config.yaml
router_score: "sigmoid"
num_attention_heads: 2
decay_fraction: 0.671
Below are experts of layer 8 (counted from 0) of a mixture-of-experts language model. Rows are named router (the router's row for the expert), down (a neuron's output weights, with its number) and show model dimensions 0-255. Each number is 200 + 30 x the weight over its row's rms, rounded and kept within 0 to 999.
After each expert's rows: "raises" lists some tokens whose logits its average output raises strongly, later layers aside. This comes from a sample of Wikipedia text that the model never trained on.

# expert 5
router,167,176,227,178,165,214,187,181,226,180,164,164,170,168,211,201,192,195,199,158,187,191,248,195,206,271,164,195,196,238,219,194,228,183,171,175,172,180,197,228,155,193,169,211,225,212,176,236,259,158,176,196,201,141,177,189,199,177,201,169,179,196,209,220,209,148,223,221,175,175,207,201,179,161,215,210,173,227,185,172,169,230,191,213,230,193,167,146,218,176,233,192,187,191,179,219,201,179,244,194,241,220,145,177,211,162,183,185,208,175,225,192,149,202,270,204,199,264,240,175,252,184,123,225,151,189,158,270,170,191,209,178,218,190,202,185,211,165,222,203,214,182,147,215,243,184,146,168,224,168,222,166,215,209,232,216,207,212,227,152,176,168,177,208,204,166,219,162,232,227,204,188,201,178,241,241,223,238,212,150,201,214,223,135,211,164,249,151,215,209,164,224,195,199,221,216,210,181,231,236,145,185,224,173,215,199,183,167,237,208,231,181,202,154,264,273,188,229,205,155,151,204,207,232,226,226,212,249,225,209,232,253,248,196,174,145,212,255,143,173,131,226,225,213,134,234,234,199,228,211,232,220,204,185,247,208
down5,251,248,195,193,233,183,183,197,202,176,151,212,109,213,165,249,221,233,251,202,226,207,295,220,193,225,221,192,187,191,195,183,262,216,221,233,149,192,215,177,162,238,157,208,130,175,199,208,199,210,176,197,138,207,168,232,147,211,173,119,197,231,238,186,197,174,204,201,215,194,208,234,166,197,220,193,214,217,191,180,213,237,134,238,229,198,192,190,190,210,243,162,216,171,180,184,197,181,186,204,212,192,189,183,204,268,216,226,189,228,249,163,209,177,253,213,165,260,157,226,188,239,151,216,222,194,186,230,162,164,182,201,202,201,225,219,202,225,229,215,194,215,258,191,279,207,131,221,203,138,219,211,208,138,171,212,209,201,223,222,200,243,204,212,146,215,198,173,220,214,234,212,186,177,189,192,172,179,157,216,173,191,199,163,206,211,226,206,156,230,223,178,176,230,176,154,230,200,194,172,202,185,183,220,224,172,159,145,215,164,178,178,202,217,207,216,235,214,201,241,218,124,200,250,216,231,258,191,172,242,190,256,209,199,169,151,167,192,159,263,167,204,160,226,184,193,215,218,191,210,199,163,196,214,245,227
raises: ".", " (", " |", "le", "n"

# expert 1
router,235,204,166,241,164,208,235,216,269,212,221,194,177,197,231,213,242,242,260,183,140,197,203,141,230,250,186,202,183,197,179,204,232,200,241,168,228,194,186,241,189,250,176,231,248,219,171,233,234,240,193,207,231,171,163,201,158,194,209,131,161,193,191,244,210,189,196,211,210,159,161,223,188,162,188,214,200,173,197,208,212,185,143,201,223,202,149,213,136,156,228,171,191,174,224,195,159,194,183,215,195,203,216,214,226,217,205,187,192,197,204,206,162,226,265,216,186,214,270,122,226,202,187,245,190,193,167,219,182,200,171,205,226,192,170,236,214,225,210,197,240,216,138,288,277,147,170,190,202,194,201,218,223,238,211,210,179,179,211,149,184,259,209,190,185,201,223,198,250,171,200,188,193,217,223,182,238,148,191,161,164,277,216,155,168,213,201,208,199,237,179,192,268,195,164,205,207,212,219,235,203,246,152,183,228,206,184,193,177,185,271,182,228,215,216,223,219,175,210,182,191,208,223,158,223,210,196,169,266,243,188,200,242,183,248,235,201,244,196,202,186,226,205,178,217,150,196,248,212,235,149,209,242,214,191,232
down6,148,212,228,187,194,189,214,171,136,232,197,213,246,195,213,187,204,189,200,144,197,222,157,157,162,243,220,192,179,161,203,205,235,174,115,209,226,176,199,165,183,207,181,234,204,218,247,209,189,191,195,224,214,176,156,204,189,185,200,153,202,116,246,177,205,184,155,216,208,174,165,233,169,244,184,184,214,234,186,279,202,211,218,189,201,189,158,173,187,199,203,225,176,244,186,199,206,191,182,218,171,166,188,172,201,179,239,191,239,212,105,151,199,238,205,217,192,158,206,239,182,147,213,214,146,155,215,174,196,224,153,158,231,235,211,195,147,171,148,235,224,239,218,132,213,206,181,226,159,185,213,207,231,253,180,200,213,170,160,238,250,160,207,190,191,168,250,208,204,174,192,191,238,187,215,233,199,210,226,165,214,205,204,191,157,247,192,213,206,184,284,191,211,226,169,183,195,237,217,166,181,239,205,167,164,206,233,235,236,205,157,228,218,176,220,190,192,288,204,218,217,192,171,213,202,206,195,147,196,253,190,205,255,175,193,232,270,226,221,174,164,164,199,242,246,196,169,219,209,188,182,180,185,224,146,180
raises: "ing", "ise", ":", "age"

# expert 35
router,263,212,254,194,192,217,200,164,208,234,190,174,193,146,195,186,163,199,241,189,196,223,181,169,204,158,193,182,189,217,202,184,197,228,176,136,198,211,199,227,251,150,179,198,237,172,193,191,259,190,209,183,205,225,170,217,142,166,195,153,183,211,188,242,193,166,230,191,190,212,198,227,204,193,176,201,186,178,246,143,242,198,220,176,226,140,169,169,175,199,192,190,165,193,236,186,166,258,215,241,227,192,156,190,235,177,185,184,238,211,203,224,189,195,236,220,166,171,236,156,194,175,208,215,218,170,166,179,200,149,209,183,229,175,187,211,149,187,219,179,260,167,140,256,204,188,167,217,259,177,221,164,178,201,204,216,181,168,198,158,169,211,187,165,211,244,280,118,206,192,198,287,152,197,212,149,207,193,277,240,237,265,261,201,215,210,200,184,206,216,207,205,243,134,191,168,168,171,222,188,202,228,223,159,208,200,206,196,269,214,233,200,229,173,232,249,221,215,153,157,171,218,245,208,199,208,201,226,231,204,230,153,255,171,220,228,167,217,222,202,140,166,235,189,192,182,200,174,217,187,185,226,207,205,205,238
down9,232,147,182,194,201,193,224,224,159,178,160,189,216,194,206,188,185,152,217,187,220,195,197,176,180,227,245,194,189,133,222,260,205,165,179,203,183,232,170,180,224,215,232,146,191,223,212,214,178,162,181,202,213,208,185,164,226,217,222,236,181,189,171,199,173,197,206,195,195,211,156,177,227,192,156,168,241,218,177,210,214,138,225,220,212,209,203,178,246,198,242,197,192,227,176,201,242,180,233,243,163,227,197,206,181,180,248,231,230,175,209,198,176,182,180,192,191,242,208,240,169,146,122,201,167,222,214,189,207,197,229,202,159,190,149,180,262,184,251,262,219,190,148,214,173,219,216,174,278,285,252,133,218,201,186,224,243,165,227,170,212,202,212,189,247,191,195,211,243,256,203,222,187,169,227,239,128,148,240,147,223,204,185,190,177,235,202,240,173,261,213,260,152,173,197,203,167,197,212,235,191,233,224,180,183,195,188,231,196,181,202,212,184,198,185,209,193,209,220,149,126,205,211,198,234,243,183,133,212,227,219,181,214,212,279,213,202,210,243,226,150,143,207,238,200,225,188,203,196,170,231,177,228,158,228,182
raises: "x", "-", "0", ",", "el", "g"

# expert 38
router,210,232,189,229,141,182,235,223,227,193,167,113,162,95,184,226,236,248,213,205,143,211,261,217,242,239,198,196,194,240,227,201,199,141,228,212,180,209,203,205,157,175,239,219,269,238,210,216,182,201,208,228,175,152,208,233,181,155,185,139,188,201,189,204,210,195,211,224,183,197,165,198,210,196,205,140,192,232,209,165,191,213,195,202,215,179,193,166,203,243,207,150,215,166,197,225,190,205,229,190,220,210,136,202,242,208,199,195,191,165,200,213,191,206,219,220,175,223,253,184,279,211,175,215,185,223,194,210,183,162,192,175,241,186,189,199,208,230,221,180,241,166,183,204,202,178,232,169,159,182,157,171,210,201,209,214,204,159,174,178,182,253,161,191,213,208,233,223,211,238,225,202,183,239,224,200,219,214,223,188,191,204,221,170,180,198,202,233,217,155,182,203,203,188,180,224,169,191,170,202,167,258,230,191,224,219,205,144,219,226,284,174,210,150,211,193,199,174,179,135,147,216,163,209,237,253,174,210,237,216,194,211,282,286,223,162,162,270,253,175,141,198,208,250,205,214,212,210,192,214,175,205,160,192,247,211
down3,198,234,217,209,168,186,209,183,180,186,183,180,257,168,224,213,179,159,190,271,218,201,186,194,163,176,162,181,207,178,197,137,218,209,196,164,237,219,261,178,227,201,183,238,236,177,140,129,225,163,163,214,172,244,257,170,144,227,132,150,212,214,205,159,200,195,222,234,165,170,181,207,215,231,202,188,177,181,223,208,203,235,191,181,216,225,191,157,183,212,184,142,210,206,244,209,195,165,298,226,178,193,222,257,172,169,181,233,242,221,217,182,183,185,189,132,195,235,201,162,197,158,184,172,206,204,214,204,174,218,178,160,252,183,186,228,206,216,183,184,228,219,206,224,185,200,202,223,226,205,189,211,240,196,193,197,219,198,195,195,207,186,208,222,224,210,188,161,168,207,186,193,207,222,151,183,177,245,194,236,152,218,198,210,214,175,194,110,212,151,267,162,177,139,169,187,227,182,205,261,164,208,207,200,197,216,216,212,167,225,212,168,215,207,201,230,152,227,140,224,224,220,216,243,261,195,210,160,194,206,118,154,165,210,227,212,160,192,214,214,188,173,204,179,112,169,204,207,227,214,172,144,217,238,152,229
raises: "z", "ons", "zi"

# expert 18
router,208,219,212,217,235,214,198,205,227,168,218,152,178,256,214,229,248,212,214,166,194,197,192,192,263,214,219,186,178,239,227,161,204,212,147,180,177,182,223,235,210,168,160,203,224,199,223,226,241,183,211,206,275,159,214,190,207,180,176,145,169,200,204,239,195,147,194,270,182,199,235,160,185,170,149,200,205,187,177,231,179,220,247,145,184,164,170,208,154,210,205,165,215,200,186,230,160,201,188,155,206,195,203,204,246,183,203,189,161,199,203,206,176,161,188,275,186,231,239,184,234,185,178,195,235,208,183,250,163,229,218,185,239,197,195,223,175,184,298,180,225,184,182,202,233,190,152,179,187,158,248,164,199,197,233,209,158,152,199,174,191,163,183,155,206,156,197,202,188,227,223,210,162,182,204,192,224,200,230,155,196,223,157,128,190,246,228,193,247,160,167,187,210,164,194,201,150,139,221,194,190,253,176,142,188,211,202,184,203,177,240,224,203,179,268,259,244,224,190,203,179,205,253,185,222,270,196,166,214,220,185,232,275,216,158,208,178,246,250,198,157,185,212,228,238,189,208,207,255,224,188,235,219,184,206,187
down4,260,200,190,203,218,221,214,227,188,170,210,209,211,184,179,190,194,187,209,155,174,208,202,163,200,138,257,283,149,141,185,222,227,223,207,168,244,147,204,218,201,233,247,215,163,237,241,224,203,221,208,262,192,255,183,152,196,191,156,212,218,227,168,171,200,199,164,184,157,173,270,155,181,229,210,166,230,215,207,175,255,194,199,177,183,141,209,192,180,228,219,195,217,175,196,186,199,221,153,192,238,224,187,183,206,174,226,197,244,196,241,229,225,225,180,183,209,186,219,164,168,209,185,191,176,172,228,145,224,212,231,182,171,213,206,171,200,217,200,222,164,190,186,227,239,206,169,161,231,156,213,210,200,233,191,138,199,196,147,213,169,196,208,166,251,211,202,213,183,153,203,138,207,260,217,147,222,169,151,220,233,144,163,177,165,112,196,217,181,216,174,197,194,158,203,228,200,243,191,200,149,216,245,289,171,183,183,210,193,218,185,203,235,194,144,154,218,222,236,164,218,159,233,170,184,210,162,209,243,211,212,210,198,203,191,154,174,183,213,146,210,256,208,167,208,230,211,221,247,147,216,226,198,238,240,207
raises: "ides", "ided", "ide"

# expert 24
router,205,225,198,204,195,236,224,210,222,214,141,107,204,183,222,229,186,262,202,186,146,192,216,223,206,189,205,156,210,246,263,194,211,150,182,167,184,173,222,225,177,196,188,232,217,211,167,218,215,171,214,199,211,204,150,195,178,190,201,132,196,226,187,219,137,193,218,244,203,222,201,225,212,174,198,214,192,241,175,182,214,177,199,188,227,170,154,203,216,223,226,179,238,170,185,213,196,254,200,199,227,229,154,154,231,175,173,218,205,208,169,205,155,268,244,226,207,251,187,179,249,175,220,206,233,201,230,247,144,205,245,184,201,207,174,176,186,195,210,163,216,178,155,252,199,226,191,207,212,163,194,215,267,207,234,221,159,132,245,166,187,213,239,221,218,181,168,211,217,208,190,217,187,221,264,173,244,202,251,218,183,247,217,160,199,197,234,247,211,142,208,193,175,247,192,153,214,199,188,151,167,209,186,154,225,196,212,188,260,245,223,226,199,142,208,232,230,207,206,181,168,184,190,192,242,223,198,185,249,226,141,184,234,185,186,231,161,210,223,132,118,218,220,231,186,196,167,251,174,161,175,222,201,244,150,198
down2,189,157,214,174,176,175,145,244,181,228,259,191,230,181,229,227,231,209,261,193,187,168,225,194,207,268,183,210,215,182,198,220,220,193,187,213,252,164,249,158,224,179,196,233,205,170,202,200,174,243,160,173,243,190,211,219,277,228,164,183,210,223,204,216,190,240,272,203,232,197,207,218,221,217,188,159,210,171,222,193,203,210,165,184,218,205,206,196,210,186,218,250,179,220,218,166,203,152,230,221,207,218,248,159,191,223,229,264,227,250,248,213,230,178,152,213,193,203,178,192,179,143,244,184,226,199,179,224,223,183,208,215,199,182,217,236,128,161,222,177,184,193,183,248,263,178,145,214,179,193,184,202,229,237,241,178,205,199,193,239,209,217,215,155,211,223,217,136,171,233,192,198,253,215,167,240,173,213,204,199,263,207,199,191,205,273,154,180,181,210,211,186,189,194,196,182,225,218,204,154,205,186,216,214,190,211,190,124,168,156,195,177,212,284,247,128,204,215,193,160,150,194,173,181,196,223,204,207,216,199,230,231,256,218,230,256,168,265,196,175,176,192,174,145,265,241,191,200,187,208,199,172,248,185,171,185
raises: "l", "c", "ie", " a"